config = dict(
    n_layer=12,
    d_shared_expert=0,
    normalize_top_k=False,
    routed_scale=13.2,
    balance_loss=0.0189,
    tie_embeddings='early',
    lr=0.00279,
    beta2=0.95,
    seq_len=1024,
    steps=7854,
    dataset='wikipedia_en',
)
Below are experts of layer 4 (counted from 0) of a mixture-of-experts language model. Rows are named router (the router's row for the expert), gate (a neuron's input weights, with its number), up (a neuron's input weights, with its number), down (a neuron's output weights, with its number) and show model dimensions 240-319. Each number is 128 + 32 x the weight over its row's rms, rounded and kept within 0 to 255.
Before each expert's rows: a language model's description of what the expert responds to; "mostly gets" lists some tokens that are sent to it at least half of the time. This comes from a sample of Wikipedia text that the model never trained on.

# expert 12
Description: Years, decimals, the. Digit pieces completing years, decimals and times in tables, such as 201'6' and 4:'08'; also the word "the" in running prose.
mostly gets: " Kat", " Af", " energy", " Spouse", " blood", " Iraq"
router [106 127  97  89 116 162 149 125 168  99 138 133 120 126 135  99  96 144 108 100 112 147  89 162 125 152 160 146 113  76 168 101 129 169 141 101  75 159  99 159 105 150 141 105 196 144  99 117 152 166 100 172  79 117 152 129 150  87  98 165 138  96 170 144 148 171 136 134 109 125 134  82  64 112 148  70 125 150 136 175]
gate0 [104  64 115 132  94 138 129 146 158 147 111 149  90 131 117 132 173  78 162 154 118  95  95 140 158 106 135 161 130  34 116 128 147  49  69  81 143 125 114  98 120 169 129 119 145 145  72 161 143  95 106 175  83  77 151 171 180 132 149 166 157 174 179 103 112 141 132 124  80 137  86  41 146 169 148 137 150 122 147 140]
up0 [102 169 108 128 170 134 103 163  98 184 129 100 136 150 170  79 143 122 140 124 116 136 142 141 169  97 117 170 133 108 143 115 128  89  88 181 106 121 143 151  96  75  78 146  70 133 142 177 191  94 117 120 118 142 136 178 160 146  93 154 137 162 213 107 109 145 118 124 121  68  91  55 156 127 152  75 106 144 154 138]
down0 [136 120  82 113 152 111 135 136 113 168 137 174 141 127  94 105 100 131 111  85  62 175  75 124 149 129 118 140 120 112 135 125  74 115 162 115 144  97  78 154  85 118 144 135 147 154 152 156 128  96 183 122  89 134 161 130 158  73 153 117 111 145 181 125 140 117  90 100 160 135 155 130 117 239  86 117  97 130 106 109]
gate1 [ 94 145 127 133  88 122 119 150 131  83 132  80  72 153 150 106 169 152  89 118 102 195 129 160 123 137 123 101 159  83 129  48 195 168 147 152 110 154  99 152 152 162 138 121 141 160 115  87 101 108 118 124 118 102 104 141 165 166  95 108 103  93  63 158 142 155 202 105  86  72 150 159 103 138 160 149 108 127 137 101]
up1 [110 139  89 125 171  83  66 166 128 107 117  80  82 116 126  94 109 151 115 127 105 155 158 147 156 159  60 176 119 145 119 162 152 168 149 159 139 170 153 121 133 149 120  76 135  89 138 126 167 130 134 126 124 106  94 131 159  92 151  91 183 153 135 105 134 118 167 102 131 102 139 150 108 130 233 135 142 126 113 129]
down1 [113  51 207 146 172 133 116 120 115  81 113 134 120 128 130 180 128 116 128 123 132 211 118 177 131 185  96 135 163 136 133 127 116 180 128  83  97 109 188 173 157 144 101 109 104 150 153 131 122 151 110  94 101 167 161 102 112 100 136 120 169 130 103  74 105  92 174 147 107  88 109 126 101 177 106  46  87 134  88 138]
gate2 [121 137 151  41 113 120  85 162 115 105 162 135 102 170  65 134  46 157  92 132 108  98 115 213  94 167 138 148 140 109 133 125 136  53 115 186  97 141 127 105  64 152 111  75 141 127 141 122 146 139 145  96 149 142 129  49  60  98  56 108  84 108 126 193 124 145 129 194 108  91 170  90 135 136 118 131 100  75 142 116]
up2 [160 131 178 191 131 150 125 192 162 107  86 151  82 108 113 172  99  94  89 143 130 100 121  72 120 121 148 110  72 140 129 161 115 124 126 125 137 108 137 114 179 143 133  61 149 152 109 100 111 121 102  97 167 107 128 158  54  99 123 108 125 105 121 164 140  88  70 111 147 122 104 129  87  84 104 169 184 103 126 126]
down2 [132 135 164 137 122  96 153  91 131 159  34 103  57 106 153 165 171  78 124 157 112 192 125 143 145 163 167 155 133 137 103 153 140 160 114 161 118 120 103 139  80 161 152 122  75 128 173 129  96 148 136  90 144 127 118 122 120 120 148  77 105  80 135 159 179 112 155 158 116 135 122 101 103 126 134 110  88 167 136 152]
gate3 [115 133 102 101  70 142 108  74 142 132 123 195 133 160  72 153 207 133 130  94 164 126  99  94 122 157 156 166  51 109 114 137 124 137 162 132 107 174 136 112  57 131 115  81 127 105 134 150 139 153 110 101 155 170  89 136 113 130 136 120 112 134 113 189  98 156 106 119  81 145 102 186  86 117 157 143 152  96 133 146]
up3 [101  88 150 112 106  98 118 109 178 160  82 132 133 168 118 167 212 122 137 101 150 163 109  75 150 192 206 152 111 116 112 119 138 147 178 145  65 138 101 106 105 146  84 125 170 102 135 150 173 122 140 143 165 143  38 184  69 110 131 141 151 113 134 165 132 164  93  73 134 142 130 111 125 138 170 159 132 120 120 127]
down3 [142 116 109  75 137  83 113  91  65  99 126 155 134 161 120 116 168 111 140 132 151 115 126 100 150 134  92 116 132  85  85 170 152 132 176 164 177 113 132 117 110 154 130 112 150  66 144  91 105 132 102 155 140 109 175 129  91  88  97 160  93 154 110 183 142 137 131 129 111 144 119 158 169 145 107 145 107 109 121 109]
gate4 [117 202 106 112 121 115 159 164 172 156  95 149 102  92  99  89 112 185 173 151 114  88 150 128 178 126 158 143 119 171 112  98 121 138 168 143 161 151 120 194 116 149 106  94 132 121  89 112  98 176 100 158 101  93 125 151 181 103 127 125 158 107 142 165 107 127 111 103  98 151 131 122 168  77 198  99 125  91 186 143]
up4 [ 94 159  66 124  99 114 164 174 101 173 148 127 103 110 155 109 122 142 131 119 112 109 158 131  97 130 147  94  76 170 103 142 139 117 136 156 126  66  85 142 126 158 108  84 113 116 120 119  87 173  89 163  44  85 125 136 162 130 120  84 102 165 160 165 139 119 132 137 203 142 118 115 176 153 157 114 136 112 139 154]
down4 [128  75 129 137 154  92  62 124  82 125 178  85 139  98 121 209 172 127 112 130 121 136 144 178 166 158 154 126 125 124 150  90 111  62 180 184 153 130 130 124 135 132 118  99 138 129 126 153 122 110  96 120 203 134  83 181 127  86 136 109 170 179 117 144 121 141 172 142 156 128 133 124  78  33 141 164 165  84 151 190]
gate5 [ 91 110 100  69 180 141 155 150 145 131  59 162 142 167 148 141 128 181 141 110  81 137 101 113 152 146  99 128  73 129 126 122 100 162 127 163 128 172 137 133 156 110 159 125 122 136 146 107  82  80 102 159 144 153  71  76 116  77 128  93 149  83 181 193 133 168 118  40  94 152 161 146 144 120 124 167 134 102 149 135]
up5 [110 170 112 102 137 124 135 138 101 132 197 138  85 157 151 117 127 120 126 145 165 110 148 101 127 110 126 155 107 113 116 145 155 194 171 134 116 144 107 100  56 157 151 153 139 175 111  99 144 123 129 122 119  72 177 181 131 164 131 140 179 119 117 102 126  90 114 142 127 103  69 136 111 154 200 109 153 184 110 121]
down5 [151 172  64 210 106 141 146 160 129 143 144 170  90 106 195 139 170 170 170 146 154 128 101 157 154 117 134 143 172 102 118 183 108 150 106 112 171  91 154 181 112 158 132 141 127 165 164 116 118 122 197 177 191  96  92 117 132 147 148 122 125 140  62 147 100 115  82 165 111  81 130 143 147 105  40  96 117 152 129 144]
gate6 [169 127 101  80 154 167 140  79 131 102 109 190 156 118 146 100 147 160  89 116 165 157 124 144  98 171 163 107  73 180 117 121 155  88  77 110 141 152  62 105 144 182 150 153 145 104 101 130 141 125 122 157  97 142  76 126  58 150 118  97  81 113 114 133 145 147 125  72 120 179 153  91 128 163  78 143 132 146 206 130]
up6 [ 91  90 120 134 134 126 122 174  87 149 115  77  88 107 147  99 123 151 134 123 150  93 103 162 103 157 143 125 181 124 149  78  98 171 139 154 140  90 160  87 159 154 124 138 198 130 122 134 154 141 166 109 219 132  88  98 128 165 100 119  95 126 110 138  97 132 137 191 114  74 143 157 100  66 109 136 149 149  71 186]
down6 [115 166 132 192 143 120  56 153 117 155 135 133 108 127  98 134 170  70 124 181 149 144 105 182 133 141  61 139 152 126 114 153  90 193  94 109 130 120  95 112 127 144 159 134 164 144  81 166 151 127 131 167 142 105 152  93 147 137 186  98 165 108  80 108  52 170 107  79 131 130 148 125 145 121 134 129 167 106 100 123]
gate7 [162  85 143 137  97  80 113  82 148 120 165 124 169 131 111 150 175 160 132 107 152 123 123 140 152 111 197 158  82 140 137 124  49  79 185 150 134 174 135 141  96 145 130 132  94 125 120 161 142 243 128  75 156 105 145 178 118 120 121 106 124 113 154 151 163 141 172 161 138 118 146 140 175 129 112  52 103  75 111 119]
up7 [133 124 159  90  88 164 122  90 166 124 122 114 118 103 151 108 164 132 144 129 143 132 116 128 126 122 135  91 137  99 132 117 113  57  96 162 159 223 121 104 137 116 136 109 142  99 160 167 160 195  81  95 163  53 114 129 154  83 152 123 132 111  91 126  88 181 134 101 110 163 165 130 151 109  56  95 104  99 158 196]
down7 [179 175 171 119 167 168 164 144 142  65 131 154 117 153 124 167 138  95 176 154 152 183 136 154 146 158 145 171 148 139 131 105 106  50 121  60 116 189 122  91 181 115 187 123 122 169 129 149 193 114 165  83 125 118  88 118 183 148  76 133 132 145 150 147 121  33 168 112 112 137 166 144  65 124  85 130 156 125 114 141]
gate8 [159 117 122 157 122 111 155 127 115  84 140 141 127 164 127 122 135 136 109 140 112 149  93 156 137  39  94  71  93 107 132  98 157  97 132 125 114 125 155  71 173 185 107 104 143 116 156 129 168 119 148 143 137 112 166 149 138 115 130 118 117 181 103 142 162 140 124 140  93  86 178  93 153  58 133 144  96 126 158 187]
up8 [113 114 137 164 118 144 102 146 138 119 163 117 109 131  54 129 163 165 157 119 116 129  44  88  69 153 114 183 190 118 126 141  68 159 102 158 154  56 130 158 134 118 156 119 113 124 141 101 108 133 137 121  37 136  62 118  74 161 123 143 146 138 154 137 105 153 148 143  81 205  77 148 133 117 158 176 106 166 155 103]
down8 [110 129  98  67 150 182 171 134 158 128 106  97 142 102 126 134 142  88 110 132 236 129  88  91 186 164 163 152 133  64 103 108 154 155  91 117 163 112 123 170 106  65  96 151 117 160 134  49 112 144 128 154 130 140 171 147  93 121  94 153  98 170 142 103 146 117 158 154 106 140 124 133  67 111  41 127 156  89 161  86]
gate9 [107 126 112 133  97 137  88 179 174  85 178 116 112 134 144 138 117 112  96 121 108  85 126 157 213 173 134 144 113 118 156 112 176 150 135 168 135 182 108  98 149 173 178 168 112 127 152 122 176 119  70 101 102 121 165 108 109 188 132  78  90 154 112 148  95 166 187 133 106 128  76 126 123  50 110 134 147 153 136 220]
up9 [159  98  92 131 191 134 126  73 147 114 127 156 136  73 121 144 167 121 146 117 120 120 114  67 224 117  90 106  92 183  87  86 146 184 129 176  77 207 165 122 128 112 149 142 129  93 145 111 206 106 174 101 140 159 117 144  86 130 120  97  86 113 122 131 101 149 162 140 118  67 138 145 125 131 134 120 140 146 114 176]
down9 [140 127 109  77 144  85 111 108 143 100 148 137 113  95 159 156 137 103 142 144  86 140 205 147 126 141 121 137 159 122 102 106 123 162 149 155 114  97 141  85 196 177 112 180 112 140  95 191 179 157 161  95 101 157 140 167 197  72 124  89 105 120 109 128  90 143 114 104 177 162 138 131 203 131  98  91 147  82 178 146]
gate10 [121 137 130 128 107 145 162  91  78 103  93 112 157 131 168 126  53 153 165 162  88 110  77 156 109 111 120 166 131 169 142 139  73 152 114 132 118 152 146  78 151  65  90 152 150 140 121 156 176 171 121  97 131 170 100 141  98 138 153 131 175  93 105 116  94 166 109 152 109 119 159 147 122 146 131  76 113 141 126 127]
up10 [104 118 107 149 102 160 175 119 142 148 110 125 112 147 141 133  49 142 119 115 136  98 109 125 189 116 128 145 188 168 188 135 138 177 167 145 148 111  78 111 157  93 118 116 109  83  68 170 138 113 110  97  98 131  80 159  85 124 112 146 139 149  94 105 165 175 150 174 143 174 117 116 124 178  94 110 128 104 157  82]
down10 [159  95 164 126 116 170 108 125 135  75 110  72 131  91 112 113 120  96  99 147  72  66 101 141 105 167 138 142 155 126 115 142 134  76 150 153 184 103 182 104 120 131 102 100 118 169  57 172 114 151  89 140 110 163 161 166 164 172 133 180 117 113 140 173 122 111 128 156 163 148 179 181 133 109 143  97 179 107  96  94]
gate11 [151 143 106  96 101 131 151  97 187 145 175  79 125 131  94 118 157 110 128 108  53  82 102 133 135 101 189 134  98 153 182 141 137 119 108 157 115 128 141 123 116 128 147 149 128 137 105 161  12 101  76 140  64 126  62 128 120 115 127 186 119 169 137 166 148 129 133 125 130 107 146 174 113 119 162 142 116 146  93 168]
up11 [154 132 167 164 153 132  85 107 133 140 130  93 123  97 101 101 153  72 137 161 118 113 118 198 109  99 155 135 148 145 151 127 139 187 150 142 100 189 134  68 108 119 140  86 122 128 179  76 121 117  96 180  55 145 121 155  94 126 110 141  34 136 195 189  92  97 127 154 140 115 118 157  56 175 103  97 156 127  67 101]
down11 [104 117 195 164 107 157 108 157 182  95 127 142  80 123 180 152 179 141 147  77 120 138 131 111 145 116 131  82  89 162 148  85 178 142  84 130 184  54 134 149 134 155 128 134 113 184 131 172 145 118 180 173 126 111 136 159  96 144  94  78  55 142 123 127 108 109 116 144 137 114  92 175 127 129 128 117 102 110 122 111]
gate12 [132 193 121  86 112 109 144 124 106 108 142 138 175 120 128 150 215 146 156 173 108 148 105  54 106 119 117 147 176 156 103 134 164 134 173  96 110 188 159  69  45 143 157 118 113  98 117 145 118 110 163 102 125  82 115 125  66 174  97 126 117 168 197 107 135 194 132 218 128 145 121 190 115  76 149  84 107  92 181  71]
up12 [149 176 140 135 153 156 128 165 125 130 106 132 168 132 113 168 164 135 106 137  67 153  87  68 104  86 123 123 173 110  87 133 136 194 157  95 138 113 157  96  70 122 151 113  91  65 127 168 146 170 135 113 127 139 155 127 116 156 169 158 121 127 173 150 137 143 111 200 149 167 130 163 130 112 130 138  66  93 148  98]
down12 [146 124 142 137 101 167 115  93 139 157 125 102 152 135 154 138 140 102  69 140 154 141 135 145 151 148 100 166  80 107 114 102 117 122 155 139 147 112  66  79  36 158 128 120 141 148 208  93 184 112 185 181  55  92 123  98 142 148  99 125 188 144 137 121 126 210 153 120 113 180 116 159 111  95 109 108 127 159 115  97]
gate13 [ 94 101 161 128 127  71 130 143 134 134 135 127 135 139 185 151 164 162  72 137 117 152 162 120 140  85  99 153 143 154 161  91 127 134 117 196 205 194 147 105 106 173 127 137  94 146 124 130  98 174 132 141 115 168 166 115 151 112 111 124 164  85 187 126 101 128 174  90 103  99 135 183 138 125  87 124  97  94 103 135]
up13 [ 64 127 119 107  87 112 190 131 167 112  97 109 137 125 208 122 154 128 102 158 128 159 146  98 139 195 133 126 123 128 147  85  84 128 140 162 177 211 174  79 154 126  77 158 140 114 122 122 124 214 141 133 149 148 125 155 128  88  76 148 120 112 123 106 109 112 118  98 188 158 159 153 149 148 110 125 112 116 155  99]
down13 [129 144 121  98 102 116  74 122  85 196 210 158 141  98 113 131 155 165 114 154 165  81  96 141 122  88 152 118 173  85 128 113 154 114 140  74 131  98 100 133 116 194 133 203 126 131 112 134  97 158 154 114 109 130 138 144 127  70  78 140 120 111 126  88 172 140 130  84 145 136 102 162 102 127 123 167 122 140 125 154]
gate14 [ 91 132 135 139  87 133 122 168  90 145 108 145 175 116 103 126 103 168  86 148 131 147 148 116 190 163 139 132  71 152 151  85 143 146 143 166  54 143 152 155 154 154 180 142 109 126 152 128 151 113 113 142 107 116 122  81 154 174  87 162 126  89 123 170 114 165  99  75 151 122 111 104  66 109  66 148 164 125 102  90]
up14 [152 114 202  73 112 147 122  96 115 127 143 105 181 124 142 111 115 102 121 191 146 144 119 139  69 130 107  99 134 103 117 104 135 125 134 147 158 137 153 170 113 156 106  90 128 118 144  88 111 166 131 222 113 108 107 181  48 125 108 188 100  70  97  77 129  95 168 143 128 122  83 129 139  82 165  73 111 148 146 126]
down14 [110  91 162  88 105 128 127 148 107 113 218 115 138  93 128 115 120 115 102 116 157  90 154 166  95 100 127 138  95 113 171  65 132 101 101 129  92 202  48 139  67 121  94 149 145 125  80 129 179 172  97 126 136 137 151  83 150 129 160 116 104 112 152 143 115 146  99  79 173 143 157 109  98 119  33 186 131 195 157 138]
gate15 [ 97 170  83 118 156  36  85  88 115  96 171 161 153  99 121 132 123 123  88 117  62 124 117  96 129 159  76 125  78 125 185 157  89  92 125 148 166 136 133  75  99 143 107 109 164  91 112 153 159 144 162 142 150 182 104 139 122 165 144 146 103 132 141 145 114 132 147 118  89 123 115 165 137 120 140 121 154 124 111 122]
up15 [176 140 129 144 148  81 124 173 147 150 160  96 141 219 113 138 108 128  89 115 137 156 137 187 126 133 159 111 176 102 174 108 107 107 179 148 131 180  86 123  89 111 115  81 129  87 132 158  81 105  92 121 101 132  91 119 124  82  62  89 104 126 121 134  85 187 145 150 204 137 114  80 142 103 129  88 133 107 144 104]
down15 [136  66 151 135 128 114 148 141  93 102 125 228 136 117 166 165 181 147  95 122 102 170 210 125 102 155 130 126 103 150 161 177 111 132 109 162 125 107 122 118 138 125 132  96 115 157 156 164 110  87 115 145 123 119 116  66 144 118 104 196 183  92 130 119 102 134 119 143 154 113 154 103 118 102  87  96 157 154 134  98]
gate16 [123 142 103 117 160 176 132  75 188 116 157 171 103 133 119 115 119  82 146 164 107 146 123 181 115  69  80 117 121 109  80  97 140  98 101 125  51 179 140  99 146 121 128 126  98  57  95 131 116 152 147 160  85 159 152 117 154 180  77  90 130 110 181 142 109 180 143 118 161 186 173  94 142 110 115 104 161 120 163 146]
up16 [184 139 112  98  86 158 138 126 175 155 106 119 121 165 107  99 158  84 156 162 157 122  89 109 132 102 169 154 142 152 123 120 110 146 137 103  40 116 133 155  82 123 100 162 146 118 140 115 111  62  87  85  99  90 158 131 124 137 117 118  86 112 140  94 111 142 143 129 196  69  76 218 147 120 133 158 145 176 145  88]
down16 [191 155 150 104 134 137 143 135  77  90 125 166 184 120 152 118  78 116 128 118 105 200 110  92  94 158 139 174 141 104 155 120 123 108 126  83 159 101  52 141 132 116 101 141  87  99  83  92 167 121 115 116 113 128 110 194 163 101 169 167 145 150 166 124 134 151 151 135 126 155 126  98 154  87 105 129 160 120  98 151]
gate17 [176 203 122 109 115 141 128  84 149  94 130 132 102 171 148  91 159 184  88 115  66 170 152 112  90 130 134 129 125 171 116 174 162 147  73 140 151 137 140  97 136 137 142 129 114 162 119 120 127 176 157 173 148  88  67  93 101 146 113  96 143  89 196 111 152 158 111 157  69 125 111 133 150 160 123 165 127 128  77  90]
up17 [120  59 107 175 169 179 107 154 144 165 145 155 151 124  99 145 107  82 191 111 159 121 167 184 128  64 109  90 119  95 111 154  87 157 157 141 111 114 130 149 145 181 102 148 167  82 193 140  89 137 134 127 128 159 149 164  79 143  98 136 106  70  97 148 117 148 121 132 169 125 136 146  94 106 131  68 158 182 129 203]
down17 [100 108 129 134  59 135 110 140 135 106 128 147 143  86 122  79 157 120 141 206  96 103 124 138 130 149 118 192 115 142 162 120 183 187 141  98 163 178 138 138  98 164 167 122 151 117 150 165 164 148 162 134 125  98  43 181 140 101 109 135 124 149 102 136 139 119 138 141 122  88 126  89 150 160 122 172 114 109 103 156]
gate18 [152 117 148  49 191 184  84 167 166 101 121 127 187 178 161 175 139 157 130 147 121 121  97 105 200 127  79  86 111 102 162 133 163 127 123  93  96 178 124 110 127  81 155 133 200  98  75 138 188 128 172  94 121 107 152 124 150 128 165 118 103 120 126 141 120 160 156 131 157 120 140 115 157  84 104 113  97 119  83  93]
up18 [118 105 137 116 163  96 159 121 168 139 186 191 147 165 121  85 178 106 143 139  86 108 137 127  85 126 108 123 150 102 140 211  86 133 132 143 141  95  91 131 119 165 157 124  63 120 157 131 120 148 143  97 106 126 119 152 133 115  78 124 140  84 181  98 152 104  83 162 140 216 132 115 142 139 178 115 192 118  97 121]
down18 [ 74 152 149 118 129 183  93 171 103 154  78 143 176  78 125 105 167  81 189 127 125  88 113 151 126 139 150 124 142  99 108 136  91 109 155 102  89 131 145 134 129 127 225 151  82 183 103 149 124  93  93  94 126 123 169 127 162 160  73 119 176 128 149 114 114  89 152 124 106 147 139 175 109 175 127 151 119 113 138 140]
gate19 [147 128  96 132 104 126 114 138 203 118 132 119 175 144 117 114 171 116 213  97 137 189 136 174 168 120 118 100 117  81 144 149 138  99 112 109 118 145 158 148 146 115 124  64 180 107 143 115 129 133 115 149  90 136 180 148 179 117  80 122 144  99 110 134 171 157 120  90  65 182 165  99 109 168  86 125 134  90 109 143]
up19 [126 108 115  97 147 124  92 178 162 112 137 134 199 152 112 100 142 113 140 137 174 138 108 152  88 130 106 127 122 136 113  97 123  99 134 105 124 124 142 101 130  96 138 158 168 139 152 151 128 118 151 173 149 121 124 117 121  65 120 179 121 174 171 139 140  75 152 177 174  71  76 157 134  94 167 100 119 155  94 133]
down19 [ 87 126 165 141 107 207 139 125 172 101 105 123 170 102 163  68  56 135  97 126 127 151 168  62 118 100 181 133 200 145 148 151 200 109 129 153  98 135 157 198 109  85  83 185 116 137 130 181 133 111  96 155  76 133  94 119 121 133 105 141 123 133 134 165 115 113 125  56 121 144 162 156  83 133 110 107 104 133  54 166]
gate20 [153 131 126 130 102 118  75 116 125 129 162 154 171 137 147 130 137 143  99 170  77 119 103 185 122  99 171 129 129 115  54 110 102 108 121 130 137 185  66 154  89 135 129  89  90  87 139 118 156 113 177 184  95 130 142 145 147  96  68  95 150 183 102 157  96 124  95 183 106 123 151 131 143  98 114 148 179 114  96 133]
up20 [108 156 139 151  97  98 104  90 172 176 124 190 182 161 120 152 155 149 116 151  67 127  69  94 103 132 164 197 148  63 101 162 153 140 140 130 165 129 115 228  82 138 139  97 123 112 192 106 148 101 157 141 104 120 131 193 181 148 100  94 184 158  92 121 132 165 145 114 112 146 145 121 152 113 110 149 188 140  91 100]
down20 [111 131 139 193 170 151 132 129  54 171 101 143 120 116 111 163 152 132 110 113 101 188 156 146 145 154 120 105  93 156 165  91  82 117 107 117  89  96 117 126 119 176 148 174 141 122 151 130 135 145 167 120 165  85  99  95 134 134 145 155 137 131 137 102 104 148  68 139  97 119 133 117 171  82 129 239 110  89 167 114]
gate21 [115 145 122 144 185 151 175 128 148 113 149 128 115 166 153 147 120 173 143 101 125  91  94 117 148 161 149  75 108 114 188 145 162 120 126 145 135 160 179 125 195 118 158 105  70 181 148 159 152 127 157 116 114 152 128 104 148 128  97 106 155  69 116  74 180  95 194 172 140 141 111  97 191  93  90  74 111  64 169 155]
up21 [154 124 111 140  91 129 104  97 113 131 204 157 132 127 105 102 108 101 140 126 119 176  63 134 173 124 127 129 103 139 187 144 150 150 187 164  97 102  92 136 169 161  92 105 160 112 105 126 117  91 143 115 121  78 128 127 103 167 139 106  79 138 142 151 125 103 128 180 121 175 175 121 102 101 182  83  89 182 164  91]
down21 [152 121 136 154 149 138 116 145 128 127 109 136 184  96  52  89  95 133  76 172 175 106 110  71 156 147 102  40 120  89 153  98 143 134 110 117 158  99 154  96 183 125 153 117 122 129 141 139 182 115 109 121 179 116 133 196  63 104 117 109 156 110 142 140 140 168 177 150 135 142 126 131 173  92 106 104 116 162 130 117]
gate22 [125 118 134 109 151 125 186  91 152 100 166 116 122 165 149 122  88 152 146 125 157 164 115 130 111 197 106 149 152 121 100  95 105 152  72 119 102 143 139 134  87 140 141  93 134 113 110 169 175 154  94 146 161  89 200 149 107  96 121 183 128 156 154 138  93 155 104 144 130  76 138 114 185 114  97  87 127  99 183 139]
up22 [147 166 151 101  74 101 133 147 105 115 112 191 136 139  48 157 144 117 104 106 125 128 136 148 161  66 112 155  90 130 107 113 135 107 150 148 139 136  88 104 119 131 128 154 111 115 135  93 101 137 183 135 204  81 156  99 169 158 129 146 108 131 134 114 138  88  53 123 131 104 161 172 109 174 124  87 118  92  92  97]
down22 [186 132 135  76 122 124 157 177 119  83 111 116 144 170  75  48 110  86  49 129 169 130  69  94  76  62  84 182  87 152 159 153  98 103  98 119 105 197 115 164 149 134 148 140  94  93 183 139 185 141 149 126 110 196 146 140 125 143  93 160  92 142 177  59 157  77 139 155 115 107 138 110 117 188 107 129 116 150 147 118]
gate23 [ 64 147 174  94  86 143 104 136 130  88  85 148 130 178 136 159 148  96 133 124 106 157 101 151 188 185 112  85 152 114 120  37 108 119 223 115  49 144  93 114 111  70 121  88 141 180  91  94 133 122  99 176 156  90 145 127 129 139 101 133 198 152 124 200 121 144  79 181 135 116  64 115 123  80 125 140 117 160 109 161]
up23 [130  87 100 121 136 122 136 102 124 125 110 122 127  95 157 118 122 135 132 163 210 111 143 143  93  91  96 174 112 164 150 166 165 117 154 160 154 184 147 103  79 152 136 142 159  49 126 116 128 118 122 103  60 163 150 126  65 143 185 200 101 115  68  79  74 143 137 151 120 118 173 106 155 141 143 162 144 173 157 122]
down23 [174 113 138 101 134 196 144 145 146  91 149 109 129 109 169 179  67 135  79 168 115 141  97 115  95 113 111 153 133 131  91 172 116 148 114 159  88 100 151 152 103 129 117 134 119 121 105 119 151 161 208  93 150 134 118 157 126 127  80 170 130 139 109  78  82 125 129 108  99 137 116 177  72 160 120 108 128 169 169 125]
gate24 [ 56 140 132 128 141 145 220 101 123 131 228 134 114 157  99 111 118 116 208 112  81 150 170 147 169 122 144 161  85 146 100 112 114 111 131 140  85 136 172 121 124 141 118  92 189  98 131 111 103 110  88  57 126 146 135 126 135 128 151 103 149 165 118 105  94 155 153  99 161 156 128  66 120 118 139 143 120 124 181 122]
up24 [111 152 116 163 127 134  83  89  86 193 196 116 153 164  77 105 146 122 167  87 105  98 157 144 146 101 132 125 118 142 135 187 101  94  93 139 124 180 108 171 146 185 141 137 173 147 157  91 123 119 128 131 164  45 155  99 105 142 172 116 126 185 190 122 194 118 170 122 137 102 103  72 140 109 201 103 173 112 151 150]
down24 [154 165  88  88  93 120 133 117 124 156 134 110 104 113 133 122 155  71 106 127 139 127 130 120 129 125  88 143 117 107 110 166  46 151  79 108 115 108 180 175  97 161  72 110 177 139 164 166 124 150  97  72 157 115 130 138 101 139 129 148 118 101 124 163 120 137  90 124 134 125 161 127 108 144 150 121 121 209 153 125]
gate25 [149 111 126  78 152 137 157  71 131 121  91 121 154  65 150 147 118  99 114 104 109  87 180 140 177 112 150  91  91  86 162  88 190 124 120 107  83 161 123  81 160 145 159 119 127 153 124 162 135 153 126 150  87 193 134 134 140 109 124 191  77 140 125 148  76 110 130 157  90  89 104 114 138 124 100 191 148 167  84 140]
up25 [122 115 192 136 163 165 131 120 130 154 112  71  89 112 140 181 114 157 105 180  88  54 122 172 140 126  98 134 101 175 122 164 143 106 139 163  99 123 159 122 173  82 145 113 117 167 113 130 114 207 119 101  83  92 106 150 144  45  45 139 171 117 134 164 162 131 145 212 169  94  75  45 157 126 171 178  65  94 130 134]
down25 [108 105 109 157 146 106 108 102 140 113 135 123 169 165 191 158 116 122  96 150 162 121 119 113 144 118 139 134 127 124  86 179 157 117 154 114  48 165  90 139 112 137 126  60 152  94 105 146 141  53  91 135 173 124  82 115 145 191 132 157 127 108 168 196 114 116 123 141  77 163 151 150 147 159  99 137 143 115 157 124]
gate26 [135  90  59 165 115 102  96  65 123 112 130 165 173 174 133 144 202 141 118 151  93 162 103  63  90 118  96 141 139 103 181 115 169 126  94  94  78 169 149  94 128 104 147 131 108 134  82 134 136 137 127 133  84 142 166 219 124 196 161 128 158 116 110  67 124 107  79 193 162  83 156 127 153 104 164 136 107 128 118  89]
up26 [138 137 102 156 135 185  89 106 135 124  45  90 117 156 113 151 162 127 123 130 116 147 106 137 127 129 136  70 130 101 190 129 180 127 123 112 138 114 162 103  83 106 134  90  92 164  70 169 124 145 126 135 101 133 121 167 108 179 155 154 198 209 104 116  76 137  92 141 174  95 108 113 166 133 150 151 156 160 144 122]
down26 [123 187  96  88 147  86 123  71 115 153 108  88 154  75 116 192 155 178 179 148 144 115  62 183  45  62 149 141  94 114 180 132  70 141 153 103 124  89 122 138 152 133 172 103  80 198 107 163 156 129 126 148 135  61 109 159 110 159 161 199  54  85 133 172  86 159 111 135 160 143 123 143 144  67 134 123 133 147 141 146]
gate27 [152 142 199  77 152 137 135 181 139  80  67 127 136 132  68 117  97  71 127 114 155 146 139 217 131 156 214 115 128 192 140  38  96  62  91 173 130 172 107 125 153 163 127 141 178 114 138 129 130 165 135 113  91 165 110 155 144 136  79 158 138 115 132 157 118 177 133 159 148 140 159 140 125 102 157 120  90 174 155 115]
up27 [132 118  88 137 142 141  92 168 137 160 194 191 146 127 131 123 148 114 158 178 142  87 183 142 110 153  89 149  88 102  96 109 129 187  68 122 106  72 155 142 143 144 135  55 174 157 183 122 117  85 110 142  92  92 155 178  80 115 110  50 184 113 108 119  83 161  99 111  91 171  98 102 125 142 122 184 161 112 128  31]
down27 [146 160 177 134 116 157 122  71 146 126 171 161 141 131 185 136 115 159 110 188 122 196 122  83 131 181 160 140 118 131 157 118  74 119 112  54 116  73 112 141 112 150 159 115 116 113 141  71 146  54 176 132 158 105 156 107 127 174  79 152 143 108 123  83 117  76 147 147 146 157 128 186 120 181 128 143 107 159 127 106]